Below are experts of layer 9 (counted from 0) of a mixture-of-experts language model. Rows are named router (the router's row for the expert), down (a neuron's output weights, with its number) and show model dimensions 480-559. Each number is 128 + 32 x the weight over its row's rms, rounded and kept within 0 to 255. Numbers have three digits each.
After each expert's rows: a language model's description of what the expert responds to; "comes before" lists some tokens at least twice as common just after its tokens as in all text. This comes from a sample of Wikipedia text that the model never trained on. Tokens count by the router's weight.

# expert 26
router:122126114107136086138146050099143084112138139099145112155156168133195120106158128143143131143168103145131068096097149173090126170107132141122198163092115058155153151127131136118177163136132101136162068115152170112121170192126137052138102136
down0:160131141181100125121116156198095126116101163143202144124174131095151154141137156100177181170127118089154088159154139077086147113151093113109100056077110133187132144069151135171158134129113132114122204144129162100090179089096113135046130109
down1:155111158083090193108079121143160160119184102171154093131125132181183140130146122141115103167173104075140167082167048100142176126144138090165134083194189133091140158152181185144122122161059158113196108221077129099122133126142154135180140139
down2:141110142124162103139122127144160093131133063086147091135154189114095103132095076176106144103047141180142118150141175153156123138089110106124149101096144162189109116089109109138177121169099123124155116040122129183188152075117127158137164034
down3:112150171150143107113141172047119153082149097129141238151110145145054119136128130112167152056152103145091104125117147148144098136125156113124082153114163100051115094126097104104138095146140122104167125128103082162114159099117167117139126079
down4:111085166142114140142133104121118099180191104092162189127122111126093175125143081222108106131108140122104116121143120128190101114142228164132178117183116164120132179113048110150173052121166064110096160167147101128144169133168136116113139175
down5:129125092100139104119161101194128133119122067105110140150146137144153131106136201080106123131081136140105118146084091103074124142138159159126122148141151073120142113163116159132211146056145145126112129158149093116137169103091131217118121133
down6:108125179147137107128151094116130156154111085094126174166135125122099149089106144093132117116145136159142113205170160148148148180156119083195051134117141144127126117135226083130145165133120071095158090145107194128064124126169156133062122101
down7:126137123104136129108131131168103171156144146090166163179180096073101118167145114112116127147160138134198139100100149113123101137117175106104137213111136227134136126148137110105131071135111105137108065114136110145165112115090126087159161091
down8:121109135104137200159140102118126115171160073103128120064149186124102191125127119124148120103128182110159151141126091141131111104131094131149155142138166081126106138070155113113083157102162124122141063113172083129126086113130131155103196078
down9:122135156101099162130147140121126158164078119075162131129136133088118106206163088088090093140080140147093153129147087118057057155139154114079120105112199095105210122129095105135133137132128119175129124149087119110156191148154099134128101093
down10:156125171166074123160113126118154145187102075081200160136103198162096171100118178091119169074160130130090101116139103073145107108153101057119144109130141103119124039212142127170121196136114134128147138156115148188154098080098120111124118163
down11:128096160095158142071147164140125143137162120168141121130115125137143187155110110159121169074155115162129138090096176113153142089137104112183138121121074137135127155097173162152129090147158065115074109141154114067124116087151145100132131069
down12:113137095108159070058091154134162067166206120121181168105135158138083136073158122130100126067155104113131188156070173170138102135121094144144129114139141157119146140166108160150096125116129147082195077166118156085199163095162101106146085103
down13:135113082146172140139186154138130140062160059116093164165192141107100130152138119173092138175134123159114155164100115114164116170142174142120109148163129064120083110164135127133134138110128103122132162166157131108108112191086085121160160100
down14:143149152091167078161131111081130098137104187121158155132107114136115148148127144120125172117162159136133187151078102166099086162152121146179084128059107136160069101184142176184137088150079119131087082143110111063138110144097122108102154156
down15:170179164143128122095172095126112089106107150095120139121092146067124178099131144156117212096136137086106096108095134139134111154128153070159158148150136101098141169126123090125203109171123211117104136166097178143109171128116126103117068132
down16:125152092171185134145134083122175134100054161160156122126170129152076101065119107162113118135105090127146121166083167140165118109157189134205164107119165159108116152145133130160049171123139108101204167124140074085100137095140111155138128095
down17:096166141134113161127125119135073117163183134168174150098156133132100151105156134093105156119142166110144118158056173173141086199123142158103116165179104117117116121127075142129093168091138110152147091141067119081104118105156165166126132133
down18:149107096039109143154124120104105116155120139162128092133208112130102160139126149175141142185125128110166068108062136130104097098154188104185116135171161170123153063122156052160123083083139130102109140141157086112083110136152179115122132091
down19:114106078100086137131062113097071149160097134081214118177125130165142142166125105166223187125089072168066059136119144167130163142132166090152146117154108123171132164148137105141135140138130185138157131136110168190183106157078101124094121122
down20:113145101116097142136118117134096121150190141090157098122110154120124108094153159143132137191154113119121124117135168187105134126053143158170190098149067157173127156137076130107106134144145113200161144140152152102129123164141142170119179136
down21:125096105155202126087128132086112141139114119159148141154111136148155097119155103144165111157089138151152129155177126120190117098109137128112137156141133088169119133159156125147065084137105095119163107165171121171101139123139155133092147092
down22:131109163126128032131176144124102129129160087156145120116171118123133111113116069080179095121164132076124067155133129150097104094113139107112117147146087096131120163142092098098074187125114096123140118114133165125171127105106102082119135146
down23:163131164103132076158150138121099140143122110132135124116145133115101149177132158115109125100126156154187115076134207146110099169106122121116156095156159162141119096091166100119128143150112088158138129142184093122183120156085138148136096114
down24:140160153133163163101117120167079145145151132129164156132106119139060145124114115114173087140106114144044151083178119168103166111136136181084105146115112094162084085165104105113108085137163134111059126067151125092123139151115139147099113160
down25:148080151112148132160133112120128115129154126051108173142127143060162132132173072160175167157091130109139148085180103140110203151172157100121181115106120082110126106100168155171140111158198148051146150132091166096148135121097137136113110153
down26:133131116145164156072141186172108135061119056153083113130159089199120165173130136124086117173099150161057160123106129156113170177084117132109068145096098109127133182108161105065097177130113110161133142163174143163162134086112153145104181133
down27:131143119209134088092076130109121141115113125130144118113071110154153139158151135150106095076157120071170113126080092103152196146141146122207162112107108084149090158071048111083062112103143143137102143103123150131151125108137099113160073188
down28:129122129155140147129125163133182160113106149096144088115163121130137158072107129105119074123115129133121139161101157081125138140141132093143121084132118186100162200131138108169136083082152115173052156133155103176122089167096107150093149164
down29:142059135150132097131124104113076141167161122176078111112156040082075106119135157211161069093114091095161098179183102096111134116146111140182125051099145125126129098191107107083132120147136083081160164154132134119170175122110134084114111159
down30:156111156136086166161119095110149154099136153134139083137192145119127079138153161135176129123117044090154070120124152114151128147182133096147041115165172122127084150107070186056134146083163068126148136095126098164112124138166146126102138133
What it handles: Word-final pieces and nouns. Final pieces of names and common nouns before punctuation in varied text, e.g. Tilefon-o, Lar-son, st-adium, player, father, platform.
comes before: ",", " of", ".", " (", " and", " in"

# expert 23
router:107125114086122076115135058112150106087140138093155117139172179122199112092123120133157121147132115127148063112092126161095131181090126140128184158096127063140141172135142136118150153115141088160158059098156158128105156224126147064126102105
down0:143058109111107109091094155093127109146119132142089162120180173104109143074027126118132137079113124113118104128101204156145120171140100147110100108117133095100172119164151119170134129119152105164157139110125115153120106160180163049089129138
down1:130161126178091091059132140169180140123159162151123161122110099181169095111068090101160125069127093148127105095155131165108149100116071109109193136116129131075095147118113072136188139085088079122108144136101153135116106043076107157115147186
down2:184130118120148093151137098136117130136129190126150138157069106110094134209192074127123184111125120107079117181094080161102126106168097188103130108092178171149179145119167187091148126126187125201162142127082172092104145175150131148091112086
down3:120122119082116144086113154087108104116138118095118128161148065130135095094114123129154128168126091135182114121143151212128138072114130129110038167112116105128133116128139105107192136118182144168109084090132120123122113095122143069149104125
down4:107105139131084079141133134160108128136175086132131135158157064169130163140186089114093185235097098130186125142120172131124112116192119100075126150164176132106133182130134149119131118135119156110119082141124154096129069103149152157119122134
down5:106120166189174074080190166171130146160180156109077164144094132093175120129066113177110120143141146034129151122187155123129103162132189147120132130125089118127150152104157086130153107126149140175122147137167148139146152129095141119131106117
down6:200177100119093088134114126115137094152122172122156152135081129113122167097113071115101097148132168044088124110133063090171122145140072102136136169104112107128172127131129069143124164134178094130172151086123153100048156126153104104170130120
down7:200128113115168111100195093211118099101141075145148072151150093090083100128088118153116149101162139162180109078131091126130118087157119110109099066127124145135059165078144151084212125112103109126134167092137173121118093129156094139122125170
down8:112145133090140084148154169121139143112135133106123092145158139151094154178158132128163102119116126139143125061156107108177127141092071116106136124162171205167181150162107145153124116132148117128155108113064130187174155116152184104115137111
down9:170166131095169118161113159095108141123117158133192150135130135151103118132151084118161128163171137154083137135150083111179180137154152143092152119160116066093129138087098137093083173139141090157041145192068123190139142096142146096071178125
down10:109144131150117158087157077144125151162192132180133061115122154161159119152058034103108156180166095103090116073147129168186174119112200088139134186121128152160074174092211104160149116121138097153095097081139181147088171122146154128093092090
down11:137090120131176149123047149206202121143108125110085108070086125092118135114145088085140101090161107171137169084164113094118120149088148113114144103097098124153133126184128118101128119166174118165061126199085123156147100105127101150096079175
down12:069150132149113128181119081132143086094148107102134114135086137129081126114153176148091095102154112068171141083166119108064139128126132105116130130182132138101076124117146171088105101134211130127166067142085082152116126134152188147111131117
down13:129101112112097161145091096119074096138185176158126112104136141182094112183137139102138062163157120133192155162157187173146126130127106103116132112079112154142130123111058133126137180173082060187155110122092077110117161174132185104114128107
down14:123139120135138198126087146109142125142088127184067088105137167125138112143072134160170129155098127125197134152161097173121164158144158134099133178114103145134126160140083118154054089150128063166144176134097078101106079183103082160157129074
down15:142179086142129107172117132134172106120076168046160099140125148126173129138137091132159120110165072132117154127115156107114143081129141155125138138079092192060135137178153191135196089136108181143128089106120154166157122153105155130107127148
down16:150198146155124117146122149113125125062177114130135096114130152105111088146119117133119103079075099116183087116166194046115088114103127118167208131146132177134118133082187185083037180133153127172143108126120163120107127172193072149117131158
down17:189096155142098121077112204142106172136095133151143107092141161097144097116098154098083187142111187116142152128095101132156121146165084101120159113137116121099136117107148104156076105111148151197129190148143164090088165125128087176191072151
down18:125156175135146127182190185104080109156170144163073054156136084101136089124120097116122131160138068107138158146170116201172120143133170116172130167088104105142167122074122124130156171134145160129135146066149078136146164131104143102103086160
down19:059159138219152071170124218145160120107146088116123178127139083088123158141108152164091127136157141075091111109137176033068190107127098133129108125133119116081125081136153132138145109099116049164123133145184099129139142077162145144085065068
down20:061168125101131178168116157153127130125107160170126109106116196135148133117132155084141050093095130077140080128143153139131113094157142136084110070136157088106125155093116141139117132072148152104141119092131108199112114150173145151074131081
down21:102098170100125157113139140146081137128122072117144191110106143151128162152080080161146139130132106142078110166120147136141089092113110112096117128112200145187137075137086091129103106105125173180184145130116122141190076096133090115134102103
down22:149090219138113108090150114110199105110140098117124186153145151165085112177180121094087102121158147144121155163146084138143104121099129090119185176130172172101075148107143103142135100135210096130089200147123096149123093053135136063136112084
down23:130111148129107147130087116153093096154117108064140165126132159135138114147067160171129099126128062150159126115112141148136094147109126085192173092185167168124156139197120099108169126101169093136155161146166126183141136122186039170101159155
down24:115107130131097120126138164170115146134110151155097093072088138116153125151171138079146070114100127181075154102114133199115105102111101065142071102140137110115095092139080164065114118102136119186185114140116092092138135102145036150129125122
down25:138061106190078111085114181132090077096100137101164196110152104116116143189093119166145165137117070072097121114127107122139103108139109099150167112153093134125136098206120120159109093145140056111146106140087117122111098164114154164127073153
down26:147089103110077127166142100101175136111180151142151102086126105172135095102069119123116095141077171096106126150097151140118193201161142110096104150122103164115135154132062077219068088155093111161112125139130119130198120132211123108059094154
down27:133120111132134099067120103169146105091070105106147090111126108104146150092103149103180146119104097146155142116113161127100060087129160136110196151084139144113110135134149119137114111158152148102068067152179116137101120125115160162151122151
down28:080155156147118123054104118163109106102113136103169131095133159162150115173115127037111167164159113093126158082080082167108113117124095168111126082090059095112118147156142135069113134119122151162100052098129118164178168162163123067159141094
down29:122014161105143179142100138111122110146148177122128146121123012081139129119145155161121120177154152063131207178138156122197122180133161150120134150131126084135097064147145076099179148101067091104159117122086198121121125181133140155096132145
down30:122135117072058162196153143124201112126113094095095093092120138123190137097133167125117136121089123143102090177100140089148143133099096149159178108105079150128105095140115116079113116125106163138093194128074166174164137145089085148153133099
What it handles: Noun and adjective endings. Suffixes and head nouns ending a word or noun phrase, often before of or commas, e.g. -ation, -ian, footballer, city, operations.
comes before: " of", ",", ".", " and", " in", "'s"

# expert 19
router:109121114116153091141130042107145094095113135108157112162163180130186108108163142153131127152152091161123080103109164194104130196084121154126195165063106087147135143148131140133178170146107101149167068127142138105115170165115123060113099160
down0:164130175123087127149136115095143131140148099126105158130128164132120133093169131139163129098096141135136143188132118087166093062106145095080140154123088092158118126121118100117080104164099174098058149143153133152132091122200137154110134084
down1:112156082109151155131168167116158136113100127211124131085162151135170093178183113092114104119151165169106114173151143116145075148204161181070212112166119115124068120122152124172144183130127111162113109140105195120118106175145135135127132109
down2:105131054133135090151144115149134125145165115152115106088139136104118116122144131075106118111111113176142132147148120124200111040131133098169072109117105135141104121140119133179137155101187104114109117153100137124179140166111075102082108119
down3:147104141163074126148159128166101106185123141159122131150120161143146082140153141117146091141151073120107154136156116095135068130131195099207121117165139163104156118081123103120110135125147169122138087158122155104117103086168207164153104098
down4:133180119159139110107136094136095091121066137179158099114180150129130139180095155062079095111115071190127131165113101093107140133116118134169191130180119096084129161131085145136116136176121131189104109103153119108202154217073141079122110149
down5:117090092139164154140178161124133164094124079127117128158068165113057126124136101098168143098120091080134115194157178171134128106124104167098117114100189054160115160109111106121127086191122134126072137104106108142096160135094072141087109094
down6:101062154132177116067086163094080173163130095103116139136130126159169118153101114143112082110106107112160128154137118122090098022127107109145068129173189105146113105112168124157148077184113157147158197098166157115099158140080086165094097094
down7:099066100088071107187114132100103165092106122098153139125141069114176087118107094119145132148123118036142068160090124130148149137185128119193111153125126110150152105111094109114147062109126132127144181142143126096105123150185139126121095104
down8:117129137171126155141109137071161083065112126200122185134096131079160156134126133163157144047078100088171131154193088165158085126212139124142166144112099138139149122087152182162102130127099095089143120130116169189110125171138122063133170186
down9:096102090216170148102084128087118138112123051113157139160132188182174144149114105115158122139108123084111155130105159146108123136156115168095137136169148112088159136108135124123112095150083153148134184166106153112102189105141139097121151130
down10:113070095117171202126140161089061131119159107132135130111114105173140145143137141121156164138167112180150188110125117137110102138164090049146148122100138121105171043078111118142185184115059128174121095112146044141132098098126173095136209173
down11:167138144156059096091141185144134196208131128154112114099137205136132171106061190092145123161105097135096144106103156115126114120165117128180112091069154119232165166127157119159130120159129152129146122116135108086141143117082125087161091127
down12:085162174147105122158150111143165108107116110081075091103168109107106164122131120101116066177093109112124087134119140112161166124116111149127138121137111189172091098106138087111121115115087145168151146135105115189124089167109146111209080126
down13:135156111133202166099166187127118117122134131117144113138133142092161169131079177099163139092111116115119104084097098126126138170160148089105114119101138140145139134122109072189094122137093138162121171077099182131073143156146150145090137101
down14:153099127059143081112106108187102136092079151108177155105106105086138065130142120180154098133121112158175145132109149117108187098143137156140120117106116133112114081150137099128094156094141114089160165152078142143146156174043082137102098127
down15:076095099121088116163138037101138179089127125131136103180132101081081146102083147156143078151130139090059121163090136121090169131168127131158108125168162117115158149193101042155122051128129140097092176115114115112156111189070113162136072138
down16:133074134090113095083155124162158142103033135193125102116129145176150161080168104109115164164119094154077116107113158146128120129090163140039132153106133121113122179139164125139093125095112184125135093154192171185173085137139164155131110134
down17:103056193111084121052053107158148105163147123135161124145198124166148097144129102127106134160139151160124134131136096089138120112091151081081124150107134150114169097099133140131152098180105115109157159111112140130114087085126134082092141124
down18:117139123159060208107145090125122071138132108123136116100135100164075084133107142101157085138072123110103134129117135100122131167141085137140150146138132175133120070107086120109141165120180158143057081122113133158117163157129163148165113113
down19:159116123069157203079117082133138156111129153115149153133130140164177128134069189158144141151200127073096111133077130116093167103163142114094172043137157091145091111131100097114098176120166109084090140181178064130095115175099139135095111169
down20:184175092089148097103121123145131131126156161104156105091157067122097121124044113154137114144140093137144113126138145147108108127140171053119079135153166093090128103125174167129154120058136128147125134169043166189103134158154137098151128119
down21:120112107163126119131072121080164169070079151144132125142134133116129157104178112121103159077139132155147104117103130119116118158110115136109165124097086143137149105088165109092111123126172152087119105124101118096101097149143090084123089184
down22:112098141176114084119080062082122164076142135081132120137104164191087156119106111177113131127153136126122142114138138100126079059122140172122116150126131128104092119158187171125114169092105107126123148117148111110152213099153138132077175151
down23:107115102156129143159108131148124108152108071126167110140141062150151110122093123105131129113143147150133111125192173137136113155068160111111136181115145090135143158129118167116162105110091126122109125137163065094144150054099104075106133126
down24:145117165071133120121105151091106150129082169070154160142140084126133148121098157172131111135125110105129077141200076137089068108160072151098078101113144141109137107127105045136120106147096116101154113127145130109130130191107122097191169167
down25:155080188057149119153141167090064123226123136142145121092115167185142160076097171156093149166210141111112123182138155094091176129082154125148162132138109126142061120186199168151100100187130076117104152065124181160090103134105114130185122121
down26:129171167196116153170109171135151081135172079083140171137152162120070141193111156083098158100124142116140099150154095144152190168097097188160135122167158159142091132117154128115095079135141130179133128098114159110151091129153117135077084176
down27:092102092116181139102127160127146167150119181121142170142131136119080149098120136100123050097160077130086166139114089146128081159137156146115100145099125153192133074145155095104153103118189183157125169209071143129136132128121107172157107177
down28:162144100122115149134096105099152115152142065143098094137156105153115120105113091105135146056126120135088132138169146133192113107099169129147142162135065140171107121187106116156150141109107082133063040100120165106095103125139134152130155128
down29:145224146145140181084152135077118120099120145097237094150114097148158112149106158149111124179124121133110176087100063136133107145161093113108045178147151133117057098128077125112117113082121105158103117092130153119132143130117154086110126145
down30:158123110062087103082053122123181107107157153089139117077084119206131073167072113172127094113089122108127157138142148136137134096095141172142082144117153069115109144103150094100133111094147167116165142114139107064092158092152065125081088159
What it handles: Word-final suffixes, numbers. Last pieces of words and numbers before punctuation, such as -ship, -ies, -ologist, Islands, candidate, and years like 2023.
comes before: ",", ".", " |", " (", " in", " and"

# expert 22
router:113119115113150086137133007116143104101120130101152116168151164124207112112152133150151134153153109149123083090125151178111131190088131146122186166081110077153131131135129135128180153152109105137174056122136149109116171193117122078118102151
down0:158145130078092104170151156118129119079096102176149161176116164100168159140163131133140137109157159136137168160152104139163050136146130174209150087125101131152127126132125105108124193141108142150137104159139158158151115099151112165100160117
down1:101074173115115145115146129134140160094116140107169118117179125171119095137148151141115155109150116171169131098145142145132181103115115207095099160158112170146118150166147134199192137141154092107101161108150091092091126145119158132139140136
down2:111166113190127070126091098146102189113071143157104116158100082153121167121144166167112117154134139071088123202129153063087103169091124105060123160147130142182157154137144129119130105161108125123100087102133076139152133116116144144094114117
down3:060130144160090107158156156139056153124072137108074157178092121121144091116110091133122165122170093133149103075167165206156140172131164164181086136167115139160135122162173086129074117116143053141107143151142186143104127136146114113146200091
down4:138081125120067111181123148133120133203120157130150065120091131145125078104120079192123106172124099158098124130124146095108103113060147093116087148064126126153131152130117151123143160115194100117115159093148110120118153133167118145145140118
down5:164166058115114099139133121181082092145103134163132131151152162068099129102140125132113107039150151113175109132120111123080182135126078154098177107138134126092094116054137081106122154155135102138088108109132142159108153183168108141163124101
down6:123103156124168147138081203141119122114173120157126107183142116148105113174122146148164086067103145133140088120092133106101125122085156093113147084169115108146116128161118120122197159133144176185109121080143129047105075077147173141103156140
down7:151134138158111166156097087146141083085070130122177121123167121137161115126081159129131107133081111146130115167166107095105120108180150037106083116177128107132066085132086141113147112152156180142100118128106135086179119098100186131076123104
down8:088130153101143180210115109083143138136140116107119156228217213112151146209099108169088113131127122138159133111199138149164141123168122164191099116168089128113124178135154104122164110134169109076211129117123129122169161121171080169172150150
down9:119067130169115127135145126111107137128131168145158142131151107114159127120150154093115161155155115139089164123099149092160158101139124196100175149081157095127147133136166101088117131118150093107173096177125078100169149139142092105091134108
down10:082174088079119189159153087138133069074201072168062138117122163135160116197133179181130127117143145116123154171151129152165144114144059146130135125084100153155150143109082115123108080136196089148166100111127074120149130122125106108083113131
down11:082084181155147115078084157076094106103151185119089135116129162103120150170078131085173129107111187219079080137147121148142099147087156090134106151128158116115134110104105138068137135143106199164150109154088133141102139062134110167121157134
down12:120163085129139147127126181066133134131076195111143107153160144167146178182066173106134142136154103113090141098085131131121104162155125084116195100114107137098070103076113157132144101150095129082156085144092136160156115139153140135085135097
down13:131127166201171116122140161127174099123100149135140145163130118140076156178159136083176111128191180173123163042169102142176094197131159136139196103099102035166112160131141141107139160135123116108138136122089152164084148086125126066142122102
down14:089167137137098131069136199061154115093130172094121114122133161166102110107149099187126079097112069095066138155136146104144103106158198146145117134176098134149101125120183139100108170107106122072135110157172146175095104148090160151191142157
down15:139106148138115128148147181085124102108109165170118130179150180121136153093117134118136072125076166129151105116136183136189136119132142118087185128090214136089110140109100185158143125113073157132153100193143105164112093112157116099054144126
down16:137080150108130119167141102121178100152111133184083132087124134155000145167153098193110182138164163161125148092121145091116138138142056117101131109106145155099159127098073152087126105094098150093107123174070168073135186148104094131121102060
down17:146075108122105136049104137115098098130162141098117103110141128113136121061086133113097130056080096096102103188143152116100154145102106145173113112119152114104160139160150168235123210097115132138166134156163171147162094123138198144099187124
down18:131076136156142118122104185132167167106109086132088177117161121135077177133151222106166108076093126114093132158114125089166155163107112066128135113093107105080152147098085107136151179151238159155142061185106137169188057102100142147150108106
down19:080134153159229139125121119155143131140112151105091088150111103077075084084160122119124134146083130067163177123106148147169121149127165115099212155112111126121111128067154114137065150123111100093084077159119111087106164014166145112148135160
down20:113135134107141168137097112136153047087111101087127133113172065095162101083129100172117086155127163173108132115128156124106122151087165150142095100117105129139122191126178143120198175134075108140083134074105186097056169119137122095111126158
down21:154157113079152130139107133125149163100149100103176071123091155098092151139124110123089171161160145143166113076157077104069097110126090169130159140211106137137192171125063136158134147121088104175107131125096121151125145163108086105145105123
down22:128157133074104140109135073139150117171139134137167125132142083121138116150102127130148111085107078136133106169183165115161103079166152124143121122142090162161121154137118153026146147186104139151149149087160119147152142155127170130090107201
down23:127075111150112121049161197139105106098148080126129065084120122165146082102090117076110107121133160155131111134187134138108092124125126085128109181156120128111135095145073175125138126102213146162181107114117129103112096062120145096174172106
down24:120110066204070092145064132129140088115129105085107186085123114092133092106096106118153088157143071111098144078164101147136144118094160112170129164192125114135194158193105138116136148148109134125133125124105133174135137127131143119115194144
down25:074123120124127123125135205149131084117122121165096150149113122158173136145079144134132155148139112116194121139137087106096137131177096092153131169129139101119164194147125158134147123117132170121107163128123117132148162141126109103104157127
down26:163128137101067133152128116107128118124141154161106196080141083207153089093176091160158137193149103092131113084122096162101093124137128150170110108116130083123123149134194174087145125119072162095088083084131152112149122091130136091096150098
down27:101117151203132151103127120115126117127134126086153159120124150177133155178134146218171163080107120145147169111129122128159125135121100126150119121168128117081125103094187083147103114167084060099117181153188162138164124120086143100131029139
down28:138147107149197147133131161129143124119089127144132173094160128102129154125132121154205094139177082077138142112106156104092184117145101102142103143117121106199177109062080138133134199150157198161079115136108121044144175142124165084096077146
down29:105067149217102120097125132138097135134149158176171150095095146146069121060131128143134177147131130102067150159099153177180077093130117134154183122139152060095144152147133150145105195103100162111147124194099154115052108099175155154120111091
down30:134138128159088114130115077115090094114143113165192135170133074160120072085087121075195146106138107112125091175100152083158111134103087115139101112149088091115105152169165138108099144161081064177085162120128135170092116063126061153102078151
What it handles: Numbers and election headers. Number pieces, years and digits in vote tables and dates, plus header words like Votes, Olympics, education, participated.
comes before: ",", ".", "–", " in", "%", " was"

# expert 5
router:114112124090139080116130098138147093082151110125150152113204144092150073140124168175143169181128124147142078152094124155155122173113153156112149201070099087095119149168111178135152124168093107110140079136124191117088106197048142122108047142
down0:168089098099118098122130067070139086107141109146133105144112189199127153115074112175085121139133099095090115106121186111133084094139160136150167074175075063135086072089141140151113102121143098106121165136132148155172197096160167154122104114
down1:136086106128141125131163126102157149135121164161228232145147088101092131111161176066155097134119111128160182073106115115151154116118140082102126138072124153116143104072136165125151139108128130132151116126115087154113128100125179089183143143
down2:096122078140105118166136152135138112118130168180107134142132121122152177195159213111143113154136116163151100145138142094112122083127123164115077145094120170110141120124077133128141141137171079149131107144086170111103115112115124106123113184
down3:183062160065109095136129188170143164132180134131131127167079148140109160120109071184135105129141135127155163129160112103151102162119212122102134122089060144121154152133105114098134135092108128135000075135101119206157117173070131102205162115
down4:104133074103125119100155149110120127161085124103181076105079134164139090113123115121149197068151098149091078128073107177149115116068104183102080111092108061148130095158145099099095111114134138121138162158147086170134143088128090123101158131
down5:166136135128140140164117102139124140095109137115142110065061090207129092114102074109168161111158124121134102124108127134137097153119179078113134133132154084169184140152115101174119113094071086076145124078151152119116133113129149143135117174
down6:154165162046101123118137174131088158142126173057194091128125142111110172111095105071115107116129149139097122093159165207142107182144165083149144131144124125159105110149140124120178094115182097131170129090153100164092076150094138177130108155
down7:083152103162112069180146081080119078094042142095167096154193173160212178094047117098102189117111114125192137086191100129134141092127176154106157121105180121148056127144133135142159177127096115163165081142105117164114096142162097161128177147
down8:188193150109163145136176170056120110096127136165127189106153118131145070119156124148131179155159149133118097195145140112133116096175143135092157122123148132148134188101148155094093155156082088134150095102141117215181140140107143078162162082
down9:101134142104105128111121059141164087126131146085154062115195074148120125080106048127133124105140139128092113121114142161113111169126095138126171139144131105150138150103099115135106152143137112130186152105133154174113089109063118145120138108
down10:112122148132077138153101115105118109110032135138102135128146109123147084135155117137122119147160122155123164093141072176147155074113171135115094116151126121172113110197083160133158116149166173124084126094120114170108151112135148149097147126
down11:137083112110141125089122151109120092141081099098067128124097175161120094125146104078182154141180113150079146146127139094141100086113173052088133136107145090143107112076098152111121131142099128160133205124100129179093118170097194121066180111
down12:213113119146064168109096056133143127122115119151094123129167151151100180123110135124094106141134166090141127117140077123138120133159056109111090184112101104098066159128124150126103118127152115099132148140083111158138143098112189167121123101
down13:164128102111112183075122133094145140159142174056068154101115109133149131123136113142164124107128100171132084178117095138132081149162094204153104109127115148124164073180104125134129146110104089145123105150141139154162113104134059105107134142
down14:195178041148081080140082152081112104160102130085106147148157077086123128149138080156097134106161164126160076130100117095141154082155162134131127109157156186155160150105091156080155106155167087112203134107174149119122126131151194128130157131
down15:106116094127139089066150104094101154143160141109192150122162179172158110130130119172176164115148078157150086218191159187072131167157128118128092085079125119135107117064114110096126100082119136162130132116119090151124086137184103150072130137
down16:084107160149113138126171086109130109179130156172187201119155154146132068136079113149117177129144115176132093111168165135120167144110130164149093091102184115106140131143027110137127143084114103131113176161127142126136166087109095196126107136
down17:090138140109113191093180122144152141160148126203116097146126129151093187117160050165125162159118155155106074128154129103112115145122163134124112086110132148142116139078126123086138112156143139181072127087180194110125155083115081098112129154
down18:110087148105137141165091122126169114106095077075117127111116125130111129190159153126123124160115150121254174179104130099096139136120116176085142097082149162135106094103148149094135126096149162131186118114084123061129069087111150154076141154
down19:104135099113147087116189126096133122146153168112163075111089146138119107110106138109124133077162097115141115155131119133093121132089101176132172128144102154201151096160153069108146175133117129097145213130099125103120117145083121111122116182
down20:197113090087148119155117132152143138143179144089117160076133160130131108124115128180149139148181142186099129126088152168171154152074174092134133110138129136133144134116135197193141143102133125107144159151123132157168108096149142118147115074
down21:095167198100141097111143126094112136155108093139183116112159170150108135141118133103159071182179107125166150101160156146090101171080086167121093117085038133135101171101144163156152137142053119082152130164129171122110104114157073122153066166
down22:099110127123106136133122154124126132095130158123127107138110135144115114108088093172144113198117171127179151155098175165228145108107116099143122112098105162129116132088154152100089172128160164064180125124159093103116092104111154137108097134
down23:175139165115170091093157124158167128085134068163114177183094119095148135136123090124131204124139167126125165139172124116116165143107147175086145095121171093075152112090119144110094132034167089106087082169093113113108171149083131105097078142
down24:149080144098064148101125139101126041107130099204148169111060099121120133176084108084067146178143140112149112161103132119105125142137118145102173118125129111034118074163156135103072125079118166096161130121134149091190121142123127077146125144
down25:113143105113127125148091128137154160097169124104130137078114128134148054121077150104180170130170109099123160092098114150125167058129132086197127162135170167129145099208151121148106109142123137055128141091118111171146184125121141124116107138
down26:142142132067135173116158127131120130092106207150149184108128178105088093144115141199128137123173118135143095174069167193112169127094159167133104152125113104053098188114174113141155109121086168077200140116176167091118141184116129165119167103
down27:177123109113080155170128125074131123096199136122060135124138126166158153090148186108170151067119165129130177125083110114139095186153153128150126099117119102097171147090147098107141147168198088186148124158100112136154192091099074135132151078
down28:108170118110073100122125117136123180180100131113189099166096122065165084115125084170061104138151077082113227082157152132133133088074191205093177173123084149101124109097190103135111128103121135110111143115176111133155186120086160133141116132
down29:084117113095203116128163161123095141111171110172118110140141089167070120178114092135116124171106109102118154125167110083139104059103119176110035101133167163150088117171135081167153143080104074173150134110151138137123143187154143144177063123
down30:044141086091068109081118084104127148129107173155113160157073064070086125166076044137089135135133113106086169110117121065211128085141129084127157104113172132138140139147168037130138188158098138124141148092116127083137081129072086129095109099
What it handles: Verbs and prepositions after subjects. Verbs, prepositions and punctuation right after a subject or heading in prose and lists, such as was, became, joined, to, of.
comes before: " the", " a", " an", " his", " The", " born"